Weights of a small mixture-of-experts language model, trained from scratch on English Wikipedia.
Training: a variant of Adam for the experts, 540M tokens, 3449 steps.
Below are experts of layer 12 (counted from 0) of a mixture-of-experts language model. Rows are named router (the router's row for the expert), gate (a neuron's input weights, with its number), up (a neuron's input weights, with its number), down (a neuron's output weights, with its number) and show model dimensions 0-191. Each number is 500 + 40 x the weight over its row's rms, rounded and kept within 0 to 999. Numbers have three digits each.
After each expert's rows: "comes before" lists some tokens at least twice as common just after its tokens as in all text; "gets" lists some tokens that make up at least twice as much of what it gets as of all text. This comes from a sample of Wikipedia text that the model never trained on. Tokens count by the router's weight.

# expert 7
router:499490475474515542460447542448525464476520448537506438491464527509500437483476508562508490533489504410461542524481480464535478485536483548486478441506447482492469465541534538536489503555468531571496510450462458532485473493490451435519523481479455526452523408515524442514493497489494494577476484526535484470500520603440535465572436485517475499502495506491531441504441522486501525492507487406542466589507442532514506505481449482600541521427460483520456469464492497532451473459484494518555555476571467408531406469431470488447496507494525531471505530512552408360548556439454492475
gate0:474515461522512521455499521518459490542488540523493502599456503451422474486488508463536506564592512438506550504425447493458542487513510547489560485436521461538485566563487588509468427531532505474512497506453531512541465410573460477474536460465499525501437514505617511413473493510575555473417517526568470570501557499521548508500443526473482522467540533544490580480485522465544552483520489398511501491533523515554514432510454469426513493532426479544503505439502478576503472484484581476438564536482477539531482467438502502517464479491475506437500453521519502451477492487503491505
up0:540446489467444465495514519481510443512486450521477541451481531429568468469476457474513530536455535593525514572535576438513512477518522477504465490522416528471524468489551440497525543509494514467481536476532432450539468591477503500472520563483518515549599485449442520506506492525423447509587520466502501480505443536433529497506507463527510519452479447510519450492491452564459439542485532515473521534471476460523482513537538536547538465475566534511550465522481430405559561475474447558556491484458533604510485497564518527451473497477529490520479550465454502504457522610498414528
down0:558567511477507505555441571499521503501545479525505495447538501515437454520495457527450392497478487525471495516484474468546457453478435518459511536479534495462538487549530456493464605613484518497485556580582474495532484530470491546526472460583491496410472490585396429496492481461536510522519481502451517496508473435459478497507535565479485502490491539521493515434476492482533507503515442444497523513491416478496542524479481488483508553491507455448645435523494474491480467539493478513521550475441517520433513518544520559501502476564540521593550490509503525472470526507405509457
gate1:457513525446470484445512529487498463489538416495496493477523467470518509447540519522478426424491548527557493440469606402463487498556554510448487513534508512434491483541515445492539450514498449493471473534537503496521543484477487495520521478492538519451510404452487493417492498453500520453571490520520525532487556547489524502529441496491488510542451551495503506478507595498538526544441609521527474551405472548546478505529523458524536583517483401442496474574467461505473483485549569425497539542524497505537501490504507567462578560467461504441507497476543489462546550493432515577
up1:441530467409537523490502498535518462564474418488507445503569473492417526494538494515473455527516508523560515541501585473453532507538546545429473507474502547477491476609480455480505446440563478552501500582451505544479479513444465456514531489509558522450470490553474539441507555505503495484532523404487539484557532485522498473561436526454460495479509488516499487456520587477420517548540505488525517508497473511520509489539528417530483542483473478523508527470505511500508474486512466455542505556537429521525575352418468526460507561464478509411471463542545476521528529514479578526
down1:496500530535453536480461500458491531461542423548538486546533496490517541470548519525521458494513488572562496486534497490503472494502483511472516493429510617540413511574527461425493486489435468480500506517611529473415456425543483498521489496486485491491495464535446491482514456550560527475453506450400464516424478429456498467487520400520460497473498453470536515585501480537477535506530560540552540484486508520445582501440509488466477483490471471441540437522493496430484503539443524467494536492548477560544580492546608548535488528521562490460483509494445505465479537514496573469
gate2:490536521536476482495527467522489519503516438522547458498511507445412446533516483482473522579528529584482574462470466481516557584527499553509501517520503524448490476509485489521494530475483549419455547525582513510490420557466524463443461519530528455501470509552406547504453475503473513451466554457545523402446554477533455446589474438528533491499521592511451536542591517496431587505501434426502578492465516490521499484558453521522522467451491508505486447452470473499520499542570513532523449475565468535493471537516431464520520461441485546461519523518565494488510492443511482449
up2:478545528399500520502485453552535513507522465502568482493489472447444501472528558472478581497473488483484486550495488490482501529511518461499470542492516514524575422558458425532488593557458608460496458518531517535458447472453459476502494594529488386475487577476486572459506457510500469508554455510473495522529514422526484532519520461516498560557558509474470534501502462456515399550499507438488569507496460473425587515541564467516441531482522541489481487557477421553410470531508540513470435481476519517525456487491499507551543515496541502480475509516434504526468564519514443538
down2:503483498593519502510496560542467468585512448464484489521504554494460519507537519406489501555459477525452524493410498599544463520513567479384502492589489385459575532523526515491442485509519521510492545482522532469468560496503520488464510535487476434458476485515478517524464484477491549525530523485546525519550534455540538441584470472518511546429504500455528490467526485513529497534500549509472458452528452520521538531472416490586502523499480502521484440484557517537491527481478582504540512494552456547490467488487565479486441512469527496479373607494500465474484466481552418466
comes before: " of", "20", " on", " for", " and", " in"
gets: "20", "19", " film", " work", " album", " song"

# expert 53
router:497488514532495536522450480432458437536458523510511505488499556542520480523513434493460458528486508399457519513516496456499465487495517493475447458511509488496444514528525533539494395496473540545470522446479543490583532503525441489484532480475461517496500410481482446467533552495513447517500448449504533520472544484429506557523480484509559559514468496505494501519314533490504434549547499463549493597522450574489546436524508494527521506405549455433501516451465463515483472468533486489510525501529422455433462470424451491469486540498469450501473480506530478434528514494418425446
gate0:533443514443476470481483508445573544467448485511521442480549503465486547603535481460457496537484526469467489451509477538578532445538550506533476531515503448476472492512531502389490489491465490547408434445487516528554490480453448484489519538538445472536513502494621507512490578556509428527535537481441496483429466498456515486451546479577460500449543449490582505540415513529571525528494520531509506539480491539530450470523510536562475543445500486499506456451550527567538506475531425448541496462470490481513566480520516492551513534529503463578494424573512507519502512474490415488
up0:551482483548520470501450464484485526503430418503555497502465530516492521474458499567456543519508371534503492457488526454500476529539506503488534475566519492484517491500487595528464479497577523439477479526524486479459505551500549544492488495539507501521553477428444475494490484449497516593491499530507513495459489467522522542517542483446519560484536528426450466512639523468481527497508526547481507502452478516526517540502484430433411533513480480486511478555494614397491459563550522543467546576523479427563484519471522466464426442422448537454507511519459550498553474482487529558
down0:480539566487491494477467555560490446513549518505514462512568488547654562453440570525389491513441506474523446501510467493421471495462511531463559411447516572483472446503491445475440516490427434503522549581503510423493548489502428469446495478519526545511510445532520549523510494505478456519517431484466548522504536479432471510597531445428480532534496530503471485453422489519450469545492505540572528503553478529525550469475454530486410520493525506503481551493512528538518509542514466473560487490497515487566524444518543525510546480538498529517527506539556520487515507533531447503
gate1:422468443508446367510533491471489474472536482452457465516481565515557431480527544432573427498445530459572506549524487546531460539510533481457522505562475577486490576477422579496479475507537485505491497488495472429543392491508525498494539599495423564439463467519465558464563517510541567496458469569463549517518453540475470552481528501529511519525509515515447509527518514460490591510501457471478488458499541513493477524472507469449466448514508466499425397479532522507558491572501523560531527483496505547508549472481473491523530499509517440474516439512503476528574513507525521507
up1:537495501466483433521524485448588488560519446528505443483468553461504531530516480554528499539521496562473471459509471526568470499436427501507499468467483533459463486418557453463487464474500481484474476520500509538485485470539475545535445498515468517555500534489563401571466526575441560557493469516414490507519498541428488409495420515456475584499542481490483480413493475440561458520516519546525485515497581518488490576484479518479474509508521496474448518533482498538546517472496503510545537608531532575463486491497560592492457460480455472473439466526477462449565513561506562565
down1:533459526509484532572549480488496438475408544483476525524473467472479447594452516479519530517472463488446466454482478443467467574533516516458440478467446466503519491470506463487547416553470501510458500473423541524532506525511471532487432532518418491552491453494497516491557522580523491581558579502531502544450497457476483487529495470571486486603540559547473473477459607470458423589525536547501584533484496516498543473480478515507543549499510461493520491459543516482484518478505484527505487467485525438518587446525460527536551517496542521509453434510537503573419551537450455472
gate2:499516514483491509498571457448518477564483572471489529521506515559540516493493460516533462526435434482503524539514460483524439558535468443462494461526519460480443491423538603544498457501487519441452468531509471521502436524488512496472461461533521538460539589483561469518553497573506489503551479466531505457535449548484519495456439562579517445530423468510487474498476520517552415525541490503512531521519541529556546553490448508532482513474574442590515485590404483519422494536461491445517528518456464516475482532469496557519452581453430469507516547471531469527427521457460425520
up2:515528460465529474523465509436514459459475552503455466586510537446370542492437492491487530439551491498549492493396545530548544510506450574499522485558515506523518540465449436531516564542447492509433466553490552573492524507492511526476447495487530466551493465552511499540544510474528452588450541417402539541469505477474536441498501497483460508480497544522448473528515501458556498565487568590462446511506520561513463482470491503500459528515458528494509511527485545505466416539403527451469496539453549524520502494442579510502554510512517440520440464539506479475543514539436495506
down2:468536513509490508565532471549455508487517501510503492473495521501592450485434515518464548565600498537551529497479507495584526559531541489488567458541466478528521565449552478408480531602563531524527567439467473507470487462472549613484537502431494461456484497540417489542516543486415506530488461513533492556562488465472500536573493405474474502439492479553558529436488540521422478446475431456499513511436510545516494550539446490457433528470501515447487547538489513486530489540496481510480537407474503500501467503482495513488455501513474517497513517425519550558517458448502552499
comes before: " |", ".", ":", " -", " |\n", " ("
gets: "\"", "3", "1", "2", "5", "6"

# expert 49
router:589461505551487486409473474549469472523497482505515458465414494476481477520460435528463514511496537444488509510508455456476421515498484519476494455458535465457439500538550552543437468602477545451427489463467542491508486495491474568506505489444495502475501480476493445507470444450555525538475466519513498546472547489457506584515479386465494510504474521520483452474501535564537453467505461465480453588514486559503481515456456493495573495457466507463494459474525520438490464441438499436501485466551422494431424462429528467411454554473508493470487486516522514403502451428436480457
gate0:500468520452459473434466562498488477492490481505498528472429526459572435413526553459474498496543512477457479477410472544561419453455526556493534467508506512472511520469468574480492519466509541542548502563528515531428571495519512496599451540466452534529491561549517471461499494513505520561466522515493493486522500561480473452497524453457521550434507447469523556494503429456592490507477399495483450493484450533478511553526534443556470479507531558480520492534546515539571471518452544568524464462512474533513450504438562512509458558560481534573552496567484466483494536418475420506
up0:489509547508470557517464516446461492453507499529447560471449538448499484454500486414510538555495511460471415528474507490485407515494538509520487498497491552458488560539518580496521516525561483476521492553530450448446545515542504494474524542469419509506445473535484486493501437463397542529485444529501506429450500563476534498466486457489523503477518580523569435467521518499546500600519502505470435468547446494483529466575511476576521500514525508426502466597515523533559505489504494508532443496498440471525422549490532528492490522563498508534549530582476457499398541428540459578
down0:506498535526505553465437434504479440502518473507465468478506536466468495522523484532478544565436523454540495426505419485457548555471453454508468478455471414551529480529529542514507535437513538524501538486493459441567446537484491454491495474430586545543413568467478495446440580544525477500468452509601529471464573541498534527545552535485558465520527606504508492482485551513459458453489478457469456536541572505473524502511474513544485531543583483548537461436540483476442498540499494448512425451545432502517505493478447513483490508507449482476464450490515457482491523464607513483
gate1:465436474503520399491525547556450530452425518466563463537477523465549535535485466561416536569495469454444588458480495521488506539519542523431501499499444501509524512511457559536527554545504542519516502500509492525528581513517482510552490464529530569543503511570526442512515584475550433451466480528508451498504505488569546514497476492507493526474430497495492587417495575495429446489491483467486518478481526524497481499501486490447524544517494455498455485515435486524484447431519443428478473504578577503545453513544484410479431577471508453542504491540536488534538510536449480404
up1:545454528549536449517464463540489531423452558459518468472448521510534507576544487449428541536463473522500504477451483504569499607514545449500480567493463512482465447514486547499469494532502519427491484497546449492506460542493507498512459420565432495521514477518488449542520527488508416422449461500521483566478440414502512472499486470540502472572419517510503519481524561564522487504584581505404521512491560461517464493490505468542426575512446490557545483575505483458500424533488470505567479482548547478518440536546505432524475532489458460549518564556503491521515494498498514553
down1:449560535462461412507463489499449520468577558458469607539514471574514545521515449504462533540516486470475496517490525416465554533498498518528471488497471521509515529525482535557526489501457525561529517484477521557507533586418526498453551503451512494458513511567571495495467523570481448461590436475472504503505552485545546521521504507495477541484483501459526545544462448499471496515440525525524519422439507464512538491463471547437572502485431535532510524414492522490633460484551405501501488474543527419502493523503506483453455485460543498511471503532588507547452481406479478502
gate2:452496500581499435517506524450498535503524559551527460546492492514472525523465550536490532541431512496460559556498515545463516554469537476504506440483514531500477592523547511531542441471514439500481501505498446484460523586552503422467526434517487443420450570566573479483524494484568517470508454510421545437484615546542481443492491551457490523450500522462491497496520553439512530452494494512489508499496505445518548417480427528592581494492500561458497493522537462468505542591528553487506524496462468456482466411481476538497440558463510449474512511440465512436535470480502467501
up2:426504590510542557502481500517490470593502438469476481486470476517549465469528434490502393514512549476464458493491490524462520473558407520486488499530486531475447514450500499464528524510450498477624525512515475517515528498557538493453548497519559504463457493540471525520490505509501530482555511528479453513490395544527468513449505536539581490452435491428571477511475536563511474467503496471485455487523506601421545461453511557494539399542498496582461426555485522501514579547561477456455509558488476524510534505519478583471580474504457496468516508499441462485494485455485485562
down2:491519478495552462517483461511485470559525560454541562456460568524480459523487498467472469486535632455465460518521513514424476484503513481476493506498574565461514527562554539495525451469489498459483438580489524398514491445538565487491428485482500451479505453547450510454444513514504524466531543540529460512509528525471540457552452549510543510538471482529524536513559453457469563497473519454500522493525506529530564502516491483569539564489515513605486467548520485550522524442512537547474446560460488452547532463465535407520544477527421412522493560510505461556506617490478485508
comes before: " ", " −", " +", " —", " X", " -"
gets: " |", "|", ";", " =\n\n", " October", "%;"

# expert 39
router:512472412508499517428455485508495479571507470589478507446503484519556456494523505530427432528475528458535507511461471498478476459532502566512418403478427479510429525496504578536473560572517486566487489499475452467545497469519454553484466544486482546455557455426485502486477462503520453488504469547452531483455542514444478588542496420488525489504501470542504495440456512530490523466435480466547525567533502508522532494482434538523532507441492466475451542505490449518451475460538541495457479481557426475475412420480420456440447479470443458492479533472548499460484500428428504457
gate0:432502505540529559464580440508481476461437501546497533452392531474414458486504495564490457603531516489509512553459513492528516486460466496538523514463449492515431570466478503466454541555445467460520522521565564442475533434496482539550516489477482446483453509591525468473534468536455404504489540520501512415547474542545542483529472448443414514540496572596507531460548491457523521518551481462464536443595493489515487447541435543538484472489538538491490496503485486544560470510478520487550478577498510564555504512521522503461488525491459464491513493539466441496560458472513490510
up0:504473514523514529456479506458463537521498506446475523538459480485485434556489459454488523570496404451477498494495451489561557451551529497467484511424481535455583453609462589528527499494520531486498541439511524508552595513552517479597430443479510495533486522519483467453448494539520524561468488524500492517491461479499529470567485501509496521442455519550528519532497551461433526489493493595531561503555467472577540478438478474588458432473488499437528512458607500438443513503464483483560486508506500514539470529510487490498450395517452584493507511540470472497445517493541462478
down0:526497487515517442516474499490504468538493504569560525486487481498532498498486530535607447521500490468515495474505466475476517517442461461445523483430513460530495459602465499516493504515504489505528481551563505468524511381470413486508485561514520480502516477573502527517504553529414438398525470440519524463437481511443494507543504527542536460607533502487463484483466464465462475482584444472552507480438553490437529569528421467511523532559507512485577480530462442495470494452493428441509509580563502512492479485477467455504470461483452443547584515540509549545510452549501557581
gate1:516472568498412484534499494570525498467489475487444522467601491535443531453510559551458484519420468560526575452510493471549547541513492479527506496480517528555514478490510477521523450488553562514522474449517520536480474491485508464502445530505452486423564446510519531521459501464517508499465531567477492462485420512500477582541516416544549462595578554466477519511537457464568474473445431543507461510506511444470562550523490506499488502472488431529458456419537416525447496526477492485512454538563569550567481398522492461487470498573454496480539541495549455539506486466506492443
up1:508486495506503567543469440482533548532522447555571531565533471418524556510472565499473431447516490518486457463614462458490420511520500484432432499488493583432498518426529551493506521599491550583414474531491508510506498497492471433534532474449484485503559537514468529465511532528436451512523492587490511523488427520529527460572504478525460477464422480509474477505442540542449552523494542526523504519534527579496538520564519531481486463518561531483544511441508486533443471457520555548517437431530462487476512502480450450476517453476535444451549519495537467472494477544457488445
down1:417392528476477575463456487528514483497423438460483497501547526503472518536454439514520398457455497533499584456529478525544509438531479502480487464468481483463470505459461461556524426489508523440425498543493589470489420461539488536469516546510472541561537491495518522545495509511501472415471552532543459430458428505477450359514488527465483471471502575487549545537549497520513501527499472568501529517509483504505479507440532525478486546467469501520469471547496527517550494507494482504505579442581481437564526525518466464460551536475482473465497435500530490556494470485459594516
gate2:493514492498432502383514502532476587497576493469602504469432447548540497434508543449441430564532457443471488463496474484478502504458465507489469538448517506564445438509522492520500496543497492438484559474479525502462469464556455463526456567553519561563491511490520458521514492541481472552511496538498547527538530516503473504499511432468513531522544421582488484453548537473514545445501454452498553486429500452482572535475465523500554552468577427459486506553490508464503527478624545519494557455484473441535484489523467530496429558426480530500551508492513499542497512445514548525
up2:461492527452497542480555500430481484552523585518538529583536450405450505430455534548462461489459482474517493477421549519520555520455482588559540472513553477539482485488523576549511532425547440541557468503509498523547523493511468569528566415442458509501454527460511480538472505471480479475421513480516498550423491529466497536459482498539462480558411459541498526459529514573540484456441529467524532512578501577515479492469530468459487568502550484495471499542492499526481465490486521494445521465463591532482510475499491558464509446453520481551485459477448499601458483513516499434
down2:478425576490412462412495480540475468488524528479527508488553511518576553557532486462508432525502470528522485508433569454569470500526483500497451448513441518529512391527520499534519543518563452530463593494479540534542502467453454534478474545506466517513519457403511464520494512462495529409475493467513512549475468464444455525517489432570461501572470566495521498542497441476479472525568518515522494528444446559510432489538579503548573491455494509531545447563457529448568581532509465497553512546480490558456531514479528584512523545507509524511533493548450520523448486511509502515
comes before: " of", ",", " in", ".", ".\n\n", ":"
gets: " to", " years", " time", " name", " year", " life"

# expert 51
router:595445464519499561463521438559452428516439449454490515528490583506472446494495454518395450510530468446495539515465527474490501438537478523472489399481512467461481534525516489546446545551457541515489517492542496500475513514483426560447518508470434539437478441446476459484513464455520467507433470535518512526454555513446611504505476432480525517536553437482519482488432511536513481509531493418512511622477473511496488492519468477514518421453526449494501522473515469537474521438522474496438542463554439482460481520468521512453479458505575468468457528494566521466464448433447491488
gate0:529465427466461468529526527531503488496509486452510467419510492428538537469565482463439508452534499431437487497493484513555479373485466489534523441501425466582450522446516558578469505547407534524460501498433461491492548505494568510532538518513540485495572469582451503524509505448508552500455474566460519540498459491454562484492547489470511479518532490515524517539529534559512506517399443457497481576549469525570531455468534453557520443548507541495496543485492450476476520523474562565527508433507452491517522466450529531473559441482525469576486515533578480502496540448486510543
up0:476449532483532486519486600468494566548494464484502490502572592488455561577487433455475432529558472527549547457504544587531466509529484449478455445482519460524477462489584545496522513553464484459517538483512460381492490511518548503539533570513527470466489509495436450525530510533533480489451455484505546477426431491516455469513523459534525487526561519515492547489508565484409538506520499457537539487457461470501487494529520576496547470508466465476477434574477538483437552475398505548479473505451398486490549509491511491452593518487467517495499519529542549479486572469473451496
down0:501570485500561491546485459432538525497578469453496500550549438445473587467510484450507536472435543567546546483508490491470479476436523516508486395526559483409503473489461470467489494496533441576525527466555458432566492467527474535527432525540537489464514476544469444533422495532529509548503513529565504522473529470520539497436571508435496452484522529438460502527485427578493501529532467508479513520520552482579471532452560474533472531481496542443508561470497539500535467515555547461460477469494481522558614556521484522545490530451526490515496446521437433460528537436491510518
gate1:485444549551479520459550539491504513480433448507426474549548537508443449466564392431480392471492523405500487449546511481547497515447554516420436529537523522446481496484575533531511563526541489470566430432506498470460468567539556518501437569447486559448447478564505564516524479522530487470434476533543477515506476508549540515510446497433529502507498521486571560532495550485508485535534504521504483546442502461438519568442511492494516514520434508512443474481471521491497506520480509427487513437525495566531511573527473487525423526497544520528520526492471471513546565445516520510
up1:474522418516583530538470562478553456540473421485496560580476578481528485486511471403460532457473500521522596462510476577508508441562458508461484429518443490479529504511493481519510503513505518463528458442555491478510506549482473469439556513514533558426532499527442472471494498550532514482458518462466487537509432463553488588439560502490538545520473496496502490551467499434491416506544451462471512560505542499453494550494466552441532479489501491524430397587539566493478510492481433511473463566496518510503490494501562448432517564539511566460445497509541532479500539539483537487
down1:531445458471456506589524500479451553460438414488519515515530510487432536552494611552569447520437464456513525528515535493512536475522530566526450441539479416484426565523501497515518559479488510485473481543464453495529504497444496540513519482523542544566480513484535462483593502525535551576506484431532510487517510508529499502474491524522441532535528452459433503510511533559431517535462490523508498515471528471539580515450464480430567494464517448510494456433498443547499486440488457469468508441524558470469491585508519556482513537469557478505495519502520493504492396566568464406
gate2:494553524464479482500476495533524423550463473483529540492497505488500492490379555595486511535494483505516516485458453425455511441453608586486524479533512557432554513544491495547476523482435383519540509442484476510572491549497481570446555511520458492483482508485480519460543530566522505541534424424526448497536553484466521466533499455480510494490530532457502478509436431529531450450509546492537527557544555435527480497544523548496516474512555552448585508509477509508467421525507519519448539490493481556445523480449415515540478525430470466484547499495537532538536468531485463434
up2:449493557484546501501464556485495542565496536472519520500489521514392520508481475480521439478499526451566457547519557470479471598538483507466441569514584477478539522503502537502550455488510492514479532477510480444448481550455536448516487498520475522472557473477503510523569415578577524502596404495552502480490431452425526385570497531533483498514593463491531518497447478516517546430460561483474437459472521491471520569557430553453468511445490459450524483535484485493462489521519517527465561538486481495479495556474479526498560514548468484455501545452464503480496458449478549550
down2:492582502465515455486482495418587519539556524506490488472508489546563493495526477474432570522480502508470463538463572486516459507458455518525448507517459506537393513560491523407492472477481467504503495528408515443524509506534570451513587509478543442517537432470486517538454505491509523517449471514517493471496487484508423565512440473425498553490475494524521541470476471527431601529485522560461472462508512519487527472481566527507419520471513484524534458482471473537595530428485533617506481543480439531572518525506526435504482408506515497487528591520545526471501463511456487543
comes before: " ", "|", " +", " −", "6", " MPC"
gets: " |", ";", " |\n", ":", " km", "″N"

# expert 27
router:548471418519475462486458519508437467544484497503544559501519557528504505460496511503437551512524503473458546477462445513517481470504534562511495404534526522440495493513529587521511499542442536478473472427458484550559536533517509563458461454438425490402572493447453514447441503512536498522461493556521394526554563482493474463507476457535460499470516460499516547453422475537510532515489494523555461621550486531553514489532458500556518448419479546434476488464474501484484513415506522472492512489516479432446487501461500477477477442453468464480521550499525489437488523503419481404
gate0:470398495563515594482490557504494497540596514453492488466504507529536439479456441446503561451555508502531492463487392538514455419481496516424503510529510583487508499518450528539537515520466542431514469531546519473493581533494458499549467482536536541549438503442516491531518512509522445485513435559511561456503536437535494495498508519517559440475551494530468485466413423499523482550474533515489466524493426507481503469524569574546527537525512471501500421512536457493548509500526442465508484556482501443462533454513551483529569435534467492583481500488527457482532533512463419427
up0:513458591487409480508490510506520483494478506564519504480435536480419546512513477537446533524477527585481490464516544571547499523494477533557520480496405469550462558498523562550441514468506444520429483491472524510526439493487533502429551512399510529474528500474504479479465553541489523468518464503502545436492474535461547421489480438527436458432470533522444464552520524528474543441487405509549507535522459425522549503451524430465576524475519504446467562490513552609451512479570547548472560444529507550486492524498453526502447531476482504485493504499463526536562526526539536463
down0:427485477486586498414510482520457549514536504465470512518547499521508502516550490543447512432515499540503482471468552491457573434470554517467520488543474418528502468442568541424474464519494576517488470526475545567537443468510517461547488484495483408535552490541427506571528554487458583509520479512454531550535494473467541492486542479465499526536523481453519524490485515482482444479545437554484446435445470524467462559424488575547484503489492492458459528439447506537531483396509517499503443447403483506536458584604543513529535505509497504482500501516487542456477451442546526500
gate1:512476526520482475485433543435483510432505492558573562492559641516427574506509504449543551485499446514503514488496438569528434515553519480482425477558558486540529571405517495491444476431596561456495545548458559465485464485510547558464452464455533493475532446458469539479474448509525523507549538533489450465468517459512488474470502531461445472523483441517505482503512472487535535455487497512514469515470521459533524466550430527552510495444497501572548522477482505473491506531431476457518459527482489504566412480482474524511490450528471518580518545564548569466512533506473532443
up1:494529566527475487522556470552501509512520497532466489511483529471543476483496478523514473484532516439467474477485531481382511547475487526494448486506449533421531553506456498517489455523466495510470480494596433490471521545485494551521450598512512521487564519583513436583495478550528552463455479531521505484399498483529591509459453447513519524430476598460479461535473514491481437570569486475497491534467444580439512523505564460554505568510514501492505526448482515486485503470501542581477440440519425512437555507502468500475562570506545393478475532535510469441505484472470475550
down1:546522503500446457515480567427507526426466522473525496496576466520455523546586465481534507470567512459485559534518476517468495527437506397459580548540576561532478524479507505503502492573488449504476469533495532499523551473503511481529553409499474548450469511503512557540495516525444498488469585503464515425423499432528490542440478502518537455498549439472514488498477502460473525461467564504538547491445508459492483506524501546517520432431479476557426480536430588449531498523495503505471456501456474440515523562486436536402461491410516512511522533494432552489494566498441504472
gate2:511439530462473451456480545566510519545445511447425505474574488532565457506469372478446526432518516529501476430445515480457439451574471531550485506570502520540496559525531478519483517573497493539508491519492484511476491540472504521527474497458470575538548510526456523539498501464452505476553526481487522513508511536460511459473461538483460471444514593543515500532521515521530538544536508513526553564405422541474521411538506499587490437477445496513454565467540502491478512460505545510522431513488514500445503523418520532533560449558534488470501529438529485492566511470462379482
up2:446513455579463466517527538558527516466520486490485529427513545419517504501476488471432533422487477507568506459511540519441538528503500496465487489438517458447494530446488557475537537516535532454492517514478507486507448470489534583523445506435480547542531472549512554558443535483625451503460557510541502483476484534470495533501490518558502543516496480512497525445499562525534549549390485525533537534464488534453518404535405475514388459535499545485495472439549515511499521448520511503458418466516545452474495506504457459495490519540554427468561502468560574507521448550541444515
down2:475462543445468415535540542510517401485486488442432504457511563450566407443481507471483581470533542522511583488467507466394543464513532512507553469520495453502521535486525500486479447490500558539488458526527473503491463445434532466530425492586519529536510514513510519440504483490544512497483546510469423477467545538447481473536478502543458438498544510485560538545562581508480539488506550540435499548509515589555581451463474535488444500509509509532543465538518488520429502509540493513453526492464592507564459569446489506492501536511536453524517512442515480508448569537487554455
comes before: "-", "|", " a", "=", " /", " also"
gets: "\n", " |\n", " was", " is", ")\n", "\n\n"

# expert 41
router:475460509456482513346439514498473388483493489461523567455527515543477489483490488485447486492447541484482504415522453427550542502529482552517447461448493472417491527487480524569523520568466511513475510486475456509499473498451466477484461525458429456480475405461550513455512505504525440550534436482524448521442518492472489505517486497498502486487458445466485478539446470490484437601482489417466471653515491513504465483505483464508523504422543473469508516498529447479490531485576479491515452478549446509450484474444514467438506450510464496503476452542503545416513465488419493502
gate0:499406510544548477391488511457490474584522558483489486490525519495478499468438474483526496479463469538488537446492488497534505567503448483510621496547478503522569519533531543621473581558506472476470522482486474543510415446489437495543465553518524528532539529439519435554438535529517477494424491528498453494506549444530475529511502476471531492457510489493478549527543518483499481487568440418503476517534592441501483472391492455450537521491437452545517489530549512412470471500545454511535485450482488542460450472498497560485494527486543491495521515465553538480582551480467547526
up0:517526503551545447506537409475533500479497500542491526538493474506551431443605489480498454505503483486469443495517444527471447449442548493462447505509500460480472457520461505474528505489521528490500497528609455557523584452502515510486564464494402497487511561548557455530536490447505488435529558512507537506484477541500601497506575476510478513420443568453350437484535525432522515469475538537531598471524434520485506522553490493445448486497448542519462438518473533563510509505527538537567458527510475492432509537552535469489499460527523494495509535511506479491434506541533481518
down0:497516490497499547455542485522496512466599506534506443537571488460450547460576535480546485519549533484499465520522497553466448447499460480485550503513522511513543522394488497506471483424589516521470475542551444458513529453413523546539509448503495514442472481488531514441520478540448533503482447471466481528398416613532472446497537486460476459489491540544475452503503500489557561528497512481499480526473429478467429494561498454535518457492489496498444558597485534496511541576512539497504448492524521486488574514516501491501395435427547600484501540465526496476496527436461522504
gate1:535555450531478516452474522499528551548511515469524538497441543509438547459517514525464480503447503479578475509509457501542474550516563468519499473516530511470467482443437515500503495514513570501474561504524471469406507539457523502516499505481462556537566469531505489460524507532476489578576472550475441471436532512471536533522476537533528483477525411445433516460494545506518492619505450483504520542492514488507464442524467455490542532508504502484567453570564551482470592454505499402518497464468452521480454450512499480468457501391552547599474503485456491437569542552396475476
up1:476476455574549446552526461421485529549480506414477501475487477479463493507478496499440527532594505501479506537522535521401497543495526529536539485511502490502532512487492509542505488578499551450549581531505470554581550547517547434577513548565554467493531465588452509522466449528445497539467484497512525483459501510560448458491465415460495558523477479510475464473516495538495490481484557497502542527510428441478459438459488511493449476514521393440419557530557526494481453495416484579494554520504481501403449485517451476536518512523433500564503528556556526473493482479461491519
down1:487566474529495419451489440522489526480490597459547436470485517418472514531484480481466535558497526524513498531416466551526540487507515573460514538497546515433527537461567568517470551448406490468513536465497615477501477494567545477550523478494464488444484549453399476500512449545542483533560535514511500493503478520535393508562562515477463472461502502491524404509487514518484480455505472539479487503543447432491477468453508452508433504500484467547470479555430477435487580495537483485453511463485569532445562547480453518443502522459535466485504544553456510553486529513548504505
gate2:541401425556465522447545546461441497491555416533487485550493532561504488467465521549451472476489542478557515456441509457515493550462505545493509499507469485561489464497499560589555556547560514492549532461475528483521526473425482561523540420511500533512571444470520521523499560505523460496467548478511486483461431522490570456544529502446526557463512509491574456468472498574523471491477445453556527523489479456452489411536483524481409457471460539443475519530557456428525510493458535475511479503525503500439439507559540485503471492561501470490512521567538544457549475501430459585
up2:543481433522457471450469470471438541471581436476505472567581483531467488486479466552500448547438523519544478453481511469523566576441483494533484515506457494451448496478423515602528544526547527549546448517477497486462486559423531524462479535493617506498531466523468497543503551559463438459509479462485485497507421524578525487530517516471546475508571530498527475500459540543467479487491531424461520468488586453523450456481494506477467473475470507541519522510564452407495486483497506474585532482496480524509515499572523486444451477484515525509598522575478514519563410494477492541
down2:517550500527493530492583593540530559516492486521526492518527511502471404530463518447546542529490463527455436479478532499512553433525494516530483552543504521525479529505497503483503497419529451491564508483544477434524449465493491488438524481479467439480506493584468542542521525460437459500527529510524523477473493538584456496457465547508550418529553582365477417489517462504473485493548577497461486512523577553534441504522441557534499542499468512514556509530483548491507513543462517487497488531481467523489501495418478469488467517428561430400510494535402464472442497544503530567
comes before: " |", " |\n", ";", ".", ":", "–"
gets: "1", "2", "3", "4", "6", " km"